From a checkpoint of a small mixture-of-experts model trained on Wikipedia.
Training: a variant of Muon for the experts, 281M tokens.
Below are experts of layer 5 (counted from 0) of a mixture-of-experts language model. Rows are named router (the router's row for the expert), gate (a neuron's input weights, with its number), up (a neuron's input weights, with its number), down (a neuron's output weights, with its number) and show model dimensions 160-239. Each number is 500 + 40 x the weight over its row's rms, rounded and kept within 0 to 999. Numbers have three digits each.
Before each expert's rows: "gets" lists some tokens that make up at least twice as much of what it gets as of all text; "comes after" lists some tokens at least twice as common just before its tokens as in all text. This comes from a sample of Wikipedia text that the model never trained on. Tokens count by the router's weight.

# expert 1
gets: " |", ":", "0", "5", "8", "3"
comes after: "0", "9", "1", "-", "8", "=="
router:464489409558472484481566514522554457542564479471532431492486521523444545467472440553521491481518512468512525479540433523542544489457368482482449492489513457511473498562508567535433552583462594514419535509456425468516487566462542525539526482
gate0:520563473513507521541560518476483511518558488488482443500540542537434484519484498494495482479465585487536512489531564454521521563500482411485467409471541493571515567541461473518461520537491461490509565545421448471496520453527523557556461487
up0:485513428491491457464506495440537560513489537514431458491498517486469485498483516523552570538545474495466477517475556517432503492518484480530478520526451510509475453556506524500477541535487536474463555527471481508482528501491508478504529570
down0:446490527504491455482517464469542402535404567479500486504515532474462471505420509438475546502494551448457551460502491414483484443628435399475430555509523492466530540532479502552466485525588452507496492563502515525577465478536534491455485461
gate1:481501526493456516472493490512516470502455579541567567509498495510525547447515460555504537529486496504505548515510589486530532523423482527487542512499505508515450433546448495529513559466548481496544481490428409440511498542528576522483513538
up1:482512499479546523518507500465468541489483516560517545485485526501470558555509449453506546470494524481583482569500443492534500507499485531441421494561529553488535596586427535489492551515546525585528602514507501484514528521500524507521464501
down1:553507494540446527510470500464517511515505442491518458461523565472526497456395529504461481480511504563528439514525476435546511456496528502450456571491437580548495547526536565533514523560489527576501468541443523498552524532503508432464452486
gate2:437469468565532518419544479585447513513516503403476499472523447517519540521485495468483482470530476414423574510474512563438492476465528541462515479463456501518514419476507545509529497488574470463562458473461467476491483493428421510499515504
up2:533431533548513452557472549459490472521468488475518528492500480473532558519509539542544562463434450465405607500543488567546439517431557559527517498491527475483504486498500476557497500474483442463475510499460474468510555511524448498500513452
down2:532572517456492510529452467498554512481435606625548464470448499460495513508525512492553539501563486485465512536441525514523495473574462507537447498537515496513597475482457509479505489458525494468480527524518524446454462453418484499447454525
gate3:562487454494509490476517477447527479523515545526567517573451563544531497577476417551512496492590449429490538411578454530504539482529438407481456513507529454505488476499559528520542439487536455481424506509569452474527493518516508549512553540
up3:518561592522483531521462452505529552462536512512491489440521612496483501594539508440485515486557523480465461500531487521500506505495447502438523476521506486425506472509517489475550487529488475498498564570544495503510498451486450549546506550
down3:487486517532513584501466529474537456580504581495500501555517526425506504543566512467564480547433539513504476488471450491463583514500500369529516458500444476534566502534468485533483501442473494573491487452509463457501502487519469486492495497
gate4:436531501504467411517519504536436492486565428514487469529572628511489538537504505439540518466517478567474527498494539576495537470535503438487468495599487424422501532542512471480475442569494535521474518482525572481492589466542505531532533489
up4:511492487510587466566437529425477449489473542583592503468502446500487498504494569521466514500541547566479496523484518511475483413492504495541465411492466550467500489494457501510504475463520516499507462488468501513523564574467537510478484482
down4:548478573497529454417505420454470562491468441537487507452535486463518483491593467509529505517497432482485509584494547510496524501489496523453496484496511526434427464495535471496453523478520511498538532450555503537468463442511536504541466448
gate5:472457530462423604573561517536491518520498438435513480550481497491432466518483479488508522503495570500489506468513571480476464553577486535485549499433559442523542525508503519457494471506544439536560521559512439500529435478473492481482499539
up5:559481451507480448517544528463520496493514545482446521452542466548492557446499476460473527432493518448505495474445442517519498536558498521484501558509499520542456503502473504501496489499536533549468465557508542496428497476472591459472421436
down5:482495502471451572476488534443472456449461466458478479477547487482527518533496470496371592481521565529491498457525559473469483521529526416475473529536481496463480543564499497633484489524488502501465526468454558448384443562508543533486540482
gate6:499497495527428530546449455503482503421552484570552437571479508458529519483539441494509464493490472486528562504479506496441385488524487512485548541425501467529494511510545468478472524487572426568526550533476497532552476542431443489544520483
up6:543462522483534452539486506464520452528470517543510451522492576537631507452513496521437482503525487482499528435462521472545496489472485472488500563499601547523553521468559506510545470454558449492467573497517514530503456496426520468500523545
down6:521486485472505496532477561380557516545468425507435512453430512440560552510541499492512559503498519523480563471491541548504463479525515508462499560538543451517512496523496553578508468460491559513481547521521441538547532533493530468503524532
gate7:459517479500458556365585498452536494531505456510495463521534571486494501550518458508523496471507458495493507564517442532486423485564592516517482539522463438523544544522451483527554498480527491521495503507520541521544496529482514563423508511
up7:475506469530509470539513463484531491498546580553401401507553504493494482552508473471518485572452502458495574507545506520498576506504447496414463499420577487484534452531464546494478516531467450546486501554461512479517514488462435460480520514
down7:496541506581522447475512464481475558485590507528462455482450539537511503448607472574498530454578553489530528502459467537539520445482565473550487492469525482539451431521445513499501501558511501491504577508477478460575491562525465515459503530
gate8:476552436468477432557577493502548503508577517546500477526508602557532478504492495513465516551480494557541471421437494470516449485452486439468529561475478453559511526491465548471511555558444508515486536502552468448439467501498412552471473552
up8:493526502465463522489493503491589539424480510435522473422482555486456547539518454533486481456533550526538456508523508511505482532496448479583474472467513519508534487553471485445490522553498439463498532503543519517516568484501504545433506480
down8:457517424517490517567460557463512496528500509526510478513408449537454513504595455486506449459481553444568454536535559457470546526554472479506488449574596451470517482547491428526575502460487543479496481571501475535473403532508457454465579436
gate9:581505511462490504535520528417500464527486558433482514451476462541454507509524570481481576504512518435450538518471458523517494506473439508492440522543491502500464508459393526571503511486496519443523462507530470505566463530474428504510584482
up9:512492560602519483495466482538506566491361509505491430505514461526527496532541545520527463541478455499512492451526472604468488481457533485586463528504558488509573478426486559491403535562467481521502503475506520461508489533495456507571439570
down9:456489441574448498497501535527519546553469516503485540576462512512544485507504487606517459510508514514545502502481492536441494483492503495472521534455478480487507438532418576409376471515522514421449538563543497507510535489534478536530487470
gate10:492506535512503460482506491519553464462495476474450495512489480535557565552480465571579597520527495467589562477534457529541531541529417502507443432473612512500464466589462442498445419496492567451452549558418529450506584467495631516451539526
up10:549517475484434529513471500525525492498491470469524523573499478496513542497517553462403575447534557465501427508559517586520545527481547479482498465489582540519533492518480460525492437451587479415509489559519485417535534520515523498504517509
down10:441532576484566456519488464513533467544497506426463469510533426418439499531513493549482496480458562538554516348524494506550520409549510426493558469482464520547545462477539515523575419484497584450496509556475496507503488570521530572474503491
gate11:470540564518540473465492466535491543485486509472513527554553533544506554590498479518481443527454502500471481430452513506484460527489543563497510448460458504537492478583461477533458559420512609507497503544473524577450535499515515570528557523
up11:506538527482479468533484503440529548484470466535517552509505449527506484514478464451457553542504473510558439546493533461486437447403591548506435528500494481507480521514482510460434491530456457511518525547500514438515487492477444474535451529
down11:453457467483532464483509542459447455538516497509534482546547515426496491488430457480507510500574478461458616572550462499539507536504431541488485490519480440534553505512426540515512535478464479526488535532491519495489499473559517512461455449
gate12:505470483491428460487479497518559452549471465488426492479607493478510581514490504547454477515505514444497497566466493482467456497575474515490422513595599458580510519503482547583495524540452446486490466495480528392554526552466569482439436470
up12:533525397533465453503504531498476547511511543464514510405451548544422497485473566500494566492526468475454443509556482510553478553509544563456542541472515551511537490519478490411446483449504531456484460487457474483562572463478508502591480543
down12:499501528595573486494411471482547572456498482447511493423526541455486512470445531622585568472447589515461499456408441504488575502488447538508442477456490494553517461475479482477443492531503511487537485473507487498561481551549502494500551458

# expert 4
gets: " ", "3", "4", "8", "7", "6"
comes after: " |", " ", "|", "–", ";", " New"
router:502485404483475381514548548557500459508535447559428507515478482530508473563482481521512404498516423509450457498501554505449478505482460557592509633540482522503568497464545543475457489444475542443496486531571454497488480533516469496603531430
gate0:484461485581437434471578622510567480503543458476568444568462510521437511420503512447549439499537492459483465503512550460474515563539443479493566495495534518468458479472579465464520475491454500487494445524490488531482496461509479585530526539
up0:533440535515500484487475503469488410556518473470504509561522508531507420497509540540542524524529445522469501509522484460459465501532470518464399526483509497522596458489408499513554571456504586464491580573523516552453471598504478555510454464
down0:434463576539493515516483421505587524492479419493470500509504497459511494431548502445510459474534485441579467556533517491487479488457540498438498521506458520550477489479448540500501522484463437547480475506474507481511474526511454544517497430
gate1:532564520463517537453558575447467447543505541470388507524562480524512516479502448507558586523535461457477507509507475469522486526469493500535438545407418518497485530495462455472572505474513536466512502531574504530534524582510541471553489567
up1:464487423506460549507513511534527477460472544464555477572504520427492463535506446505448505462487501438488539561498505493514524450499529465448471497505508515500535482427510498534505450506519423541421592437588502512509545528490473486431487463
down1:483514479474546517530496503426484495535498553539542434461458480525522503507553504451472446562499502502437468501447483471547510542485471421496476506499510493466479492493603570532516509550468471506565595457482516535519465572520506489432549533
gate2:544504505530513472500534473493582579444399501511548500461489501513452467459533436507502462529489520518415413475533572488493506524526479508491432565523468421501498480486473475473537477504467617438488538539457515466458491560509487522550454533
up2:421550512536519454467390506519479572541485410547490555505486538517525516475460439545567513562428525528483533529508525480476501449501559520537561518527519464531440469480544548522505516514461536512507512485510470455483544431478498473491505521
down2:500515504509471505495541467450566445488542470594405430497440403474530503533470492519516511477485431466588491524466396494512503520444536476444531467500497509450495457531556492531481514497524476503523478516525427448547468474529501562405482535
gate3:519458544485491567447530514568503483494518522481532476468420473582550502526505511476525543524533508523516475569449497461561503598535523481540480548498485560505518457530486606494515475452434444410546487518527505499542534448512481535525526498
up3:446513469546473517491429517496428584451477528480512534542484522488524533444484523454566581527514454518559578471514451578527517566579524548487467505528477539453468511493440513433530490497511493503544611518529497493503497562538467479520530484
down3:482480545423419537517492419473471512490543539488488533432508545494535466529536407552554501522500495455469429485568405474433469439497469454507464516539538463498551500492445481528505566442519574550605524498525473461529534496508517570530517548
gate4:530455450538508458479529531512505529457455465554544414526482517524489485451487548456456515433468501535555470496606494475539545552480474485579501489517468510520495507533503476512467539436467523446500484592448509499548474419585480451482498509
up4:527523461478506486497481569510475442526416483478387536488465434535410511492490432508458506450502540503460511502483492571406457511463461527509526497468487467409496523476471495566506518437471530491500521510444615450561507547484480526530448531
down4:510592549561477505467516422422519565456501471566523553517574502459467531486463438496489550526525539491503505536509427497519450489514513531500510511522503482543478470503499488532451517555500553458520510528538485488527468552579466448533512528
gate5:485572472449559488568508496456542531521535481448535456551565483593506576446495480575470473503528586488481501528512464509472452435484397486527494447445513547547510472457529394521534524466503446515560473481488526447532530490539497559559453473
up5:469491578569473527479476521510467493593502554572439519529467526465508474396487478454471536551532517548494503502472502513523494527496506582450514486539494515542569436441491476498477484486490484484527505486402524567501503566443480497501485590
down5:499509548489457521488527522491478542491535511511550513563418546457452468479353396501528508540525444467467529503503481476489505473483475465496470476498399460502501448424537526443480484493500480501519505471531489589517544524516511473520516533
gate6:506533468517483501488448528449446452499505470512486500453533520527554526508502473598467467455520483507449460475500545505517500485505502505480545537487443442580482503488496514529582500546486510468474446523502463450544473475453538594542472460
up6:476470461527526430475499565479498494479510462532505506574579425460492512560492474508489524513483488507527500454544530443555452461561499453533557403515432531446430486516502569591545470505464538518511428505502511489454451512415549450470497435
down6:478493491482487519487436484582493553507504467532510525486583477485470526495514466474450516518475469537506533503499464573486499497550442473445426470466593456532506505531586569545505472506468496497490473523464517528484457557470517481513517577
gate7:581520562525551489466579512539544470426535481580497480549426445474526510522478530497596520450536508480553487495538489459490490488467492473555512442551479508538499461509571485445400459471453563517493454527443525446520444534504515492435518561
up7:492487465505537576471540501452475468522500527457506528539407478519572471509510402477511512511540417579542510474511522447491483541520541517463457476533520485437517517407525474462498534595547562459492464447566489470525505441469483450503507477
down7:570558508488434441540523500497517485472498473519475459481476576459503499469491512531547509496542406490526466437508468482497489548538515471499494550491552549476436509458495511479471456567447605488457477516482530482484463424513458485512580506
gate8:496564568546515462474522488499495498548511459537475510491493544537464451556522506487539397462474511507491459458548536488564493491515525520499506460545558375493594506520467549440538518561529539534480510489493514581454507531534572452479508505
up8:488497463525528466476480538477486510445453491494495463429488459482497452435490466484515577528472497498505586391498402503482435487489487524504515472519524491539441513500537527519511514532513546533545562447517487516514529521472497542548495543
down8:521403445518502502427509462527444465497505444504500494573480567516546512470416414449531510499471515490569506509473503461459449443510469423541520502507489506519458488508568496469566416487531502510486493462513512475450548521494521509428547504
gate9:463482498556542520540473453527520526518472485520467441465432548543477511484544495513498497502501511410440473460496416510498441479524454453481491514453508540521660590498461486550556496471537473534458562489505416473471453484516451493463530501
up9:544543508608498561477557508496508523506416501540563580499456460467471485465482535411486443472519530534453432429535479454530523491514477538524474456522440493517505490546506568488492507410559479476394561550516509540478475494577482451477529490
down9:451514555494474489562478521521519476488613500452525490516561594514481506497481488531472517427573476497570499492524473544460438470603430489434537460541447542501553466460483479473505525492573527465518478499479535510531486521518501501452475541
gate10:444496449463504518501415488472456480468508507522473520523480427517541512524472532515432537546539466445432452516503504536471522510507504546436443492443515473440486448514429549452557436486514450437544469422516479476424510485526580540484538481
up10:470432514492567496481467540440491521486457471429441475442572472509604499515511512501489539441548452499519497554494458485513477456523564530534513528489426510553568494545457506465453467452477476536491501531460523499498551545486468506494480531
down10:453514469507476473518513531552507512456445508501593474499478443511530518481509512498517493461518491412531417508442487483423482439470454451435481531408472450517462494436563498452522513495454475498527449459482506464454449553517505502514447512
gate11:520447494463448452470490460503580553467492563511423489482481515569542538518499450489521519558509450469465485461544455443521453506513459479574479495480546514521434510504522440519473533439519480485497524478479501582474532515462517526426534497
up11:533514506509515435462407542468523548442500511522478541444560450578528483442486497490555477546485525513553570523500480528542482511460483452554601439503516521500438513519488457479551563547572436433461488458470419514530545497498486449458599498
down11:494432506503505511567491417533517533481373576486513460414445503509450488481515581541497537478460515552425536469529472441531472501484435569530539521501488473498494478425451504499502502514498433432447458574513512458546529481539435543605538442
gate12:455441502435582464503541503472487544445522484523438481517569533491571506490559511482473567511443549462504496551542479466452467517533554526516477513465503460496517569503486519503503500485508509486454501549458470500542557480479564457510549476
up12:507545499448419504587504561474531563549518512473474476430499533574476523480498483497503439502505443497459501500534479477515505476510510569501493451491497425549486419500511515439537505473508455432582501567456489435521527531598551489509508497
down12:546523503587453451475529563509464439488454487481523469504480476526466530421410482537470578484473474522501497423462508510550507542473573481540456510432435467581497486562488447484469475520535493517500508506481558540461549491483462490474504557

# expert 6
gets: "1", "2", "0", "3", "4", "9"
comes after: " ", "2", "1", "-", "3", " ("
router:537470525472503599500449547443416543561504601499459572550562512552478426539472465538547528486562446564530443523513522518490475472482485487514475508479579533463507485478494455534487480530492567398568485544460546514378446447470506450541534450
gate0:423523476488505487504513493519491460489450489485510467496467582414527484516492445501560515543488477492456519499576444561475501528426431474548476524515522491559432563496518541569551474484484578483519521469502424543493523525489575505412430508
up0:516509469460564508480565502469520481451457510511437549449519572546477474505523504515554516488557470463534503505534518481509472489438537498492485533542491522506582506436511494530478483413432546475472517446543547479508511426493426500449444513
down0:585494463514460562514571507495434436441533572469501536503406514485489538451521472513534463485510449526431475481547456492487451522463453508496470506439567491467422537464503523487436598484464488498519477479526547480485460504586547572488430575
gate1:476512512432475516453502482484551516493478517531473618505533541564496449529508470587496505473481468564404447455526492526504471471472519523517445520460497465518484468547562527441532463490532576410517531503470436518531423482454514489486444398
up1:539462507483478506439508444449464466535493473508442450459493435468528511486493489513544506514517445556579521453517442468575462477492480508462505542465487544505499502458468508548493547522512512510500427446564577519478507510522529545454549478
down1:537501399526542506599563496447529515496448462477493462525493537435466538460527545464565431476513458506440486505453571542524560551458499474504521457508460456456508451563518486492504572509482486510541454528490466483530517613471503528497444464
gate2:480472494501519575495535499587456493559491529516529512450555439554521504465507504488497514497486489505520498522553566520475515457503487561447533438537556432533605494514538559434483535498415492491556512597484539504471499510475551453434456500
up2:509452470547510469501454545523519567558473585504542431485487473512491537429527534452525432513514556558520470557536488491531457488460491473483507477501614573511504524532555449487531490549499449532492539537473489500544474527408542507472372508
down2:475470559496559517512408472580526577549533507487615558438454494508505496479543540444497485533536536483489467529498481491482445602567481499502466588462479511486504522530499507516530378547514491494465484455511500449442537521489474463544468550
gate3:524529495373453519513509527518475553439471492483507564541545554555494472532472485440517449524537541449452488518511517560494504476513504510539518470516488498478490539500466479515495519440527473507453535523530464511500448394534484502487586547
up3:461438508508478489548477457556503453509522538459502485508482593482438623499484471540537531496421472538516469443513473421520490461483460496479400477475459484506542497517499468560494534591456521463628500460508536572517526515548509499497448467
down3:554451494559470584483504487517487509552505500593497469487521498518530522499548561481469494537534510513533533609572547457526509491521472451598478478502614547577509518523531514503543565538455484498508518482430534526498521533531465482525481486
gate4:445504535527471513497430448459514470455516484439416481503481502472622515480499479507545529520536481460487479501536439588446469474536420499459507472513498489574530509502476444439482532482469470509540521514464592525523505440554474431451499437
up4:492425529469547493537533514529504477542566477460486467529539517517470532512483546509499586525519523465505522528476535553550471538510549441536467457514465498481455501506466443550505584510486570540535473475400472459525421535459566456566520507
down4:498527504487474483547533539460513527471525508454426521495528538509569509517337532480491497507505483423505512471433497497488540523466463477506518528481505511499481464522521487496428464525528507518458488543516531531547477536477466469462545528
gate5:503514524506492497451468504546458467414435484481510532607465490542433534497470515542443493461538472477494488454561517489511518558466475485470517538506527448541486482555392527524435480445488569459539483534490461561486623535510489502442580471
up5:468491435488532498560420450488458521450613494520526529502561522540518469481496490497482610527534506592511508433548568525538530528480485507460528470459481496491478578448483481529507506480483479495509560549492543553468475524424447454507564471
down5:568470514568555434523470415520510503481558468436460486544482524557434433538484519419433526480483555519540463468494587449470516460544535547513529525454443476503554491436523427481542520502423461514492526551506536474534490453498468442531479508
gate6:493495551453575507472469468510502550516449472496419540516456456481511455452465539494578475503526458472491456490560500452498410537507485530535516488483557541523525533523476519514496556503485460571456460531540521560432519444522457471467542479
up6:470475521519504542458487477492500514472432491505503505508536434478541535458449497469412525488572424498542466495502585527465517432487477555527512493428515456454503507567523466513493534565482544496505579497581511519577531522484535453527461495
down6:507505539557523505573513519515482512602448453543522444558515521482505516511493462447473443465517453501500489539571565497439568500537520504484471519579535482538562500455487532514481501504540459533517478518397515485539543564485508554519483503
gate7:502441450454544491508564542514507574498517472505439566542442476494481424534512525515511585500541446535468537426440467477499463585550519535491476478561473499510562486568501482507483443442547533470521491533562434493512460525511408483499474533
up7:532451438528511556484435519512605537481469493527469615553489511549487492553503579581554545561513501420510540497517521459481528553511490509416435537474522410526459506539593502482575464365505499496449517476410478551445442520467509558432512476
down7:459501461488566526458447437516485521556482454528510530512536440541476468563562543533440530511542517444545530437479472527475437520582528549473417466491520473528505432533515439461537450442461523533509474511531469461493439508545454447531477400
gate8:519502514467524488576537439553511430516589517557482518510493536498585527480495500503438428534445541450541527523436523538578496481446527479522529574486539436540546510495501548554492521458555535495506475471401547534533470484513579528563577575
up8:501534493501492448491465519561484521533427501518489501535544523462448515486495493511536532509554454507471496520463531575390491470473460504452528456497425507446538590580529474494544470476491482514524496553475485515578570531539472499560455544
down8:445584534447522562481494533460501493472487598445523487540501490521482483456497506502549442518492492497546493452467496481473502525497472432469474560597554451459461513461535487470483484508510494492461426503457520538563465464569482497549534446
gate9:490435459449541541552523528546530498475498468449399559501517478551477531445494448521565454513519554539482445497480583502530484533443498469541520549448505426435484431435505504493502499530515583549453483524418525422474566514541461451406551449
up9:512475475485471530492443417525536469490531517540522545461526493487450504498489513512515460486501548467590543469509460434515540515525483481505479507435512506510536475519483534591470486521484533514493477527506528542507455438441513512476471559
down9:547468528454507556441543480533518494551467564529459511531508512505517545443520472487507500455546516408492478462422478575517561437537502410567453505545434533438529535464493514499464435445504501480498542458516504466512481492540460475510468494
gate10:475515467491537559460535460434496475414500552475503494450450451549527498423483517462549534484518543492500474454523543459517514542516413472538538540545524460442517485520454490454534519483541553484495449521452505476505558483561592470417523510
up10:516492516508543580532504510529535477507512475563441508488489439442461534529525520510429508496508461541476468452552484516447503455511463527566504507521490477525476539464467466450514541536550574467494529488543529527460496514536504547551470485
down10:492490548495525496577507487491437505527531491534436434466513448461550490454473452492488454515487482556489450409490529578500486499469555553461536503460546529481460425431455456495482573452510467496552514527509497543489471449527486511495458472
gate11:546425517451587557503442559478459473484478505407479548501532540499463554492473580514419435474450507593494533508510499519499438489482557505502488472507434580422490532535499465525410501502495489510529548471491405484511490505573511509441492451
up11:554501585599525478506526550481524605429446465498502497536450512528516539442463433424495558493496547463505560491498531491519556446499547485538469462505460438543549523534496440536477510524443438482491485499516528512609480513487455534531557498
down11:471493507496458445561508549490518474506449511478469477412534486429520465566441551501501496527524503467472451515588515491506526482520575398598482470541522513453508478535427509448573528500471462479564506491486447599599585480460522493497468462
gate12:490534483498512501474523530525471479463512543477429515496523500518505502474506456530512399450512555535440554558465546498512468533537473516514453491470509562462473500506555492466556588481521564535533537477450528554464495490521488540513496512
up12:463410527502515497534537477459505504530576482430518501497486442434508513521476443468520492559524435440525493515530554492481487464492579442502537570485537493519572538491546522519494497518476559456552501534529495493462503493483459489500427482
down12:510437513448521471529521449467551442518531492488447483517482408511495458505425503472488614544518509476499471515467530526405533452504526503553522472543495460429562464455527510507427521552536524521467582541488460489579518484553523475483601498

# expert 0
gets: " the", " a", " was", " to", " is", " his"
comes after: " of", " and", " to", " a", " in", " is"
router:469463536522522500503415430438490444512464469435583411490526475486550511464627557434466508469443509473530557475522503483484499501573546496417489524452538466500516478460449517470497570541520504535449465459412521460488527570478478498478533553
gate0:487487575461475537477533515504502505470492500436480434503406555506511491527499507493519500416568542477473525575542499430479549517511490451488496504486481535531498476551456435535538577478538427545567484577498470477532475461517441412491418422
up0:526454461447507496543463435473541561545456487479498479561471388547468622522500565485515520530506470613486519449517464515541548519450519478505496451540508559466472578502493498557506461437462466445468536457528501580471549517453493538486499511
down0:478442430526533571518509531528538555535514483485498563521535504492523512489486553469528462558464457491475499459484496514474483466490493493520590532485459499553549554531480588487483540455484436432486546451475452474509510522483482486577508544
gate1:482501433535525496555518542487515441482484524437529525478517482518475430466496615463429497532481536452523476538502443553534462563529507528500552518459540523470491503510541546485440540478522484598437545522537540518531541477549374423563508531
up1:450533481460546384533505459468436514536466520494456561482637533487476486468501517494462543458449475480508551572495461523525444488489484507506478564506548573466502532446506553531533468605523507486575428517572449560440499438498462542460471593
down1:502483484396506518391525505599524490504510499527518404481496453562557448513550546516481521541529528533496467446467446487456521486511450484528497514552454520476555456442518536497511507493537500439524493479460537558535515590486564518482468514
gate2:504458568461519492512503496413463519482434544540477433446457573534564491425512451474457468440403467537487536476526538528536521527486562421474506594483467511510495511541524545523540509514458564545499461635554524451514439495523506464456480513
up2:465545499500516477511391466460498572415561512575534489487472535464567543475493469541469523499500428597534510536471529476502523541445481487561502544438520487475502501428410611503541501578455535424550540496483491490517453479456486512485470473
down2:515514478514559515493451512517497560520511562549472495495499592454498495436460472506477515554502448462451446584438512496535531521565429439509509521464479527442487494462411464459501538456482524491479468447466506575506463466529429548541515517
gate3:475491478580493474537503464538438454447537542495475574467482484481486514526496518538476471474504496521475528558498550493493477529513554538529540499525481488486452502547444510545481462456452446506488604448432432514535467487480508520500467579
up3:510504499487518485421513494513502502452504510458538496510508533502489545468490461526480442510489517446502484511526558477489507528532498453488460441457507567553555514458504462449511499596508490481452456540509579489449514498503466521492552535
down3:418445596517494563485518516563488574460523537513482495469503456508501513515475516525500511550550489434456529499556498465525498511472504457444534564440457492498607436451445545474536458518535528532495595549455476492457547504527522433509508454
gate4:577517455479549573510511493503508506498515481504552409523503473513473535496505580499480446483499486463494472468477436524536489483516527451508569552539475457550475561519485470539478531489518468569507516498527504496558559470452547556541482472
up4:511448477492522519571462494520466548544533512528511534466504453505481469581511490467469545546456501475570522525482522505483461483496424527472444504503524472488481515474458535487490561457516451502458509491435536547431467560514428495556500562
down4:455477567476522536556523532497442518536557496601515467467443541432490542535401475502545525526511530503582461486514427511495448468517550484552477540494534472499481488529445531451485482557450514426501482467469571423449505512480448496485484495
gate5:486560454520485461508531452549493530579486510460594535455401486492503473453497489516472469455503599508509564600535571480441460498545490432471465415497535495482499503544468462505519492533515460435479441541484529492561510553489568480439551441
up5:440500596515500485539458474454464485539474472549464538525398511492561577493494509509518441521545497550502526487495561512417502536493581585519475489501476450465551526497535515522447568485487524446398468491513454527525572534504611583542443456
down5:481521530542502532561493477527475491464509455501552462456467470492476543529485468478448470544506472493480482484446458462480489525415475513452582542456524509517535462572499560542533531494506539413454591488495495399564525563531598492455497523
gate6:538444490563504441522459471469475496420475487482505619502485481588513537464500499551459560408511534496521497513495502500507542546591422499485513502499554467477483447483504522500518465420519509517593491494414435513510486489560559485544571513
up6:533535534541443595453540535635455505511482484500502527462489497478481493435496610487494525463465556564551524506505468486563518492468508428497491548521516515567458493529549538491500500521447460539514438497504523526450498486458478554511449503
down6:450532548460459579469504576502472512514534529511465482518504512540514517502457541430537458490422544465484591503520492591461530520552525517492471504489451409490501504499562481437501518480498467488540512504569536463509514460524570545519436487
gate7:500520483576525590458487473513520462540544509498504549510460506476533558526480495515447536497429500492507588458515460521494544551461430463500451525575480432455455483525470533564503503475492463512544455516471470472571446507561368514455480515
up7:533494524462524583485472525552577486540555545472460521446528517523440563506523420532458513514527452541573502516445451450494485549486489463507484498514607470514483516557449542494578543497503457474534515507531436445548481511505474524543520483
down7:455424485545530518444514501440433524532495520514557465492480480461561636490540539457540527525483528487492541486486588497528485524556438494493459501587557533448480513514431554525491491518512496484549492528520514452520492530437561538462505464
gate8:471493511570461416498488454502566524465447472460534518514503550514473593501483534514537513474579451530503479499537505453398522480527522485497460542518540501528507490510511458451497536504466418503511528447524485492495538517522462427548502493
up8:466466530481476589502551505529545488548457547486471502534569446460622523465489502488523503498552432517407501524497535508576516483601500515468519549544501477557468420468484505487511481507532544526510518473525480555508542491504497485504514533
down8:426503506522471493552490488526465559474535524611557547471472459563504461500457498456548565548504509520441495590504508455531609472528496461441454473520463523518464511513558533535505507530473487502498415529515508570578483510497499523480482445
gate9:561495422436528543516514527494527531468572549500570462517506428562439485517512467464593522519436551510484488452430486504450467543514439478480522472517512505477523467521499499475541469482410491514499547588490482417468533467429522520503488474
up9:517528480422496544459568542424509474484586499522494523481489468559438475481492510503575471552476532491503561540500539538497468456494470531450545534530488530455482436552526487483458467527456527529516587419508572456500454497529524543480461482
down9:553462460538523445467554446534539458519482485468549451466506525439523450536640525491476473463454534540459533472464531492511525535537499453455453515521470498466512488539573537502496408547446488560510492464492455473538423432448542520477477483
gate10:545525529531459544479489524471574507583546525531449560494497458424504537476483470495446546454542513499529477557444528506537456411477543408460468487516502485453544506503512488428505517516511571560506424557515541537454533551529560523490454467
up10:473502462494469581464520478497541455492549476514565479460491520559522489565502507522494543463484548554516560552454435490440400472507449524470479416544487524560567439467519532536482538431548431502575483476468456519525542529492586514522543463
down10:540558539510513498474578505525507442542462574442561527496456508466509526466569478527492505486537468550532566461487488516574399486521502581482443489563540521517501508433542519511517509510500574430492458578539498500571541487525464544505558553
gate11:511515545471558541538550476478587517568520507505480524530553469510488553467512531449502491491502420489524475500480470506414517549440524524549528512523538484506541516452584537459591455531564533431476537532505520449536517564575499529491490506
up11:496476557522512537554515514511458442403529492490452565490485461517500502502513477464479483523478504531464475457517439433454471461445495512529411446506434533469560473522433508548404459499457494473473500463548469507510509491489471502427527520
down11:468500487573496535521539472540535514471497502478518481526445512531428474503397474534463462421505518488524500470486539623522415466508497504502461494484463518531476525537454449446482558503476525446546521512453458491488487481465440511477595572
gate12:523508549523506515492480536499427531520439498462547435540468490423423512527504470559473492539505527448521434480494449408483492570551503496489479595538465437553538522504523513517509460461480538425485422541470562470537454443568520485499569550
up12:493496532464484490423504498521444482517470501518517565510516472528446493477494490475530552545466476479546465533468518559544538523383469522445449540550463515592486525486497478417485560511523469522466469480526568515507482448473540498497574562
down12:593437511476456450600510525550444507579486512425546455482476512511486488522523520535514442571502485463489514439474566432532530527483474538505558526537478481621476478447524460483460536538454491496539492504479504460467520486513475417504525512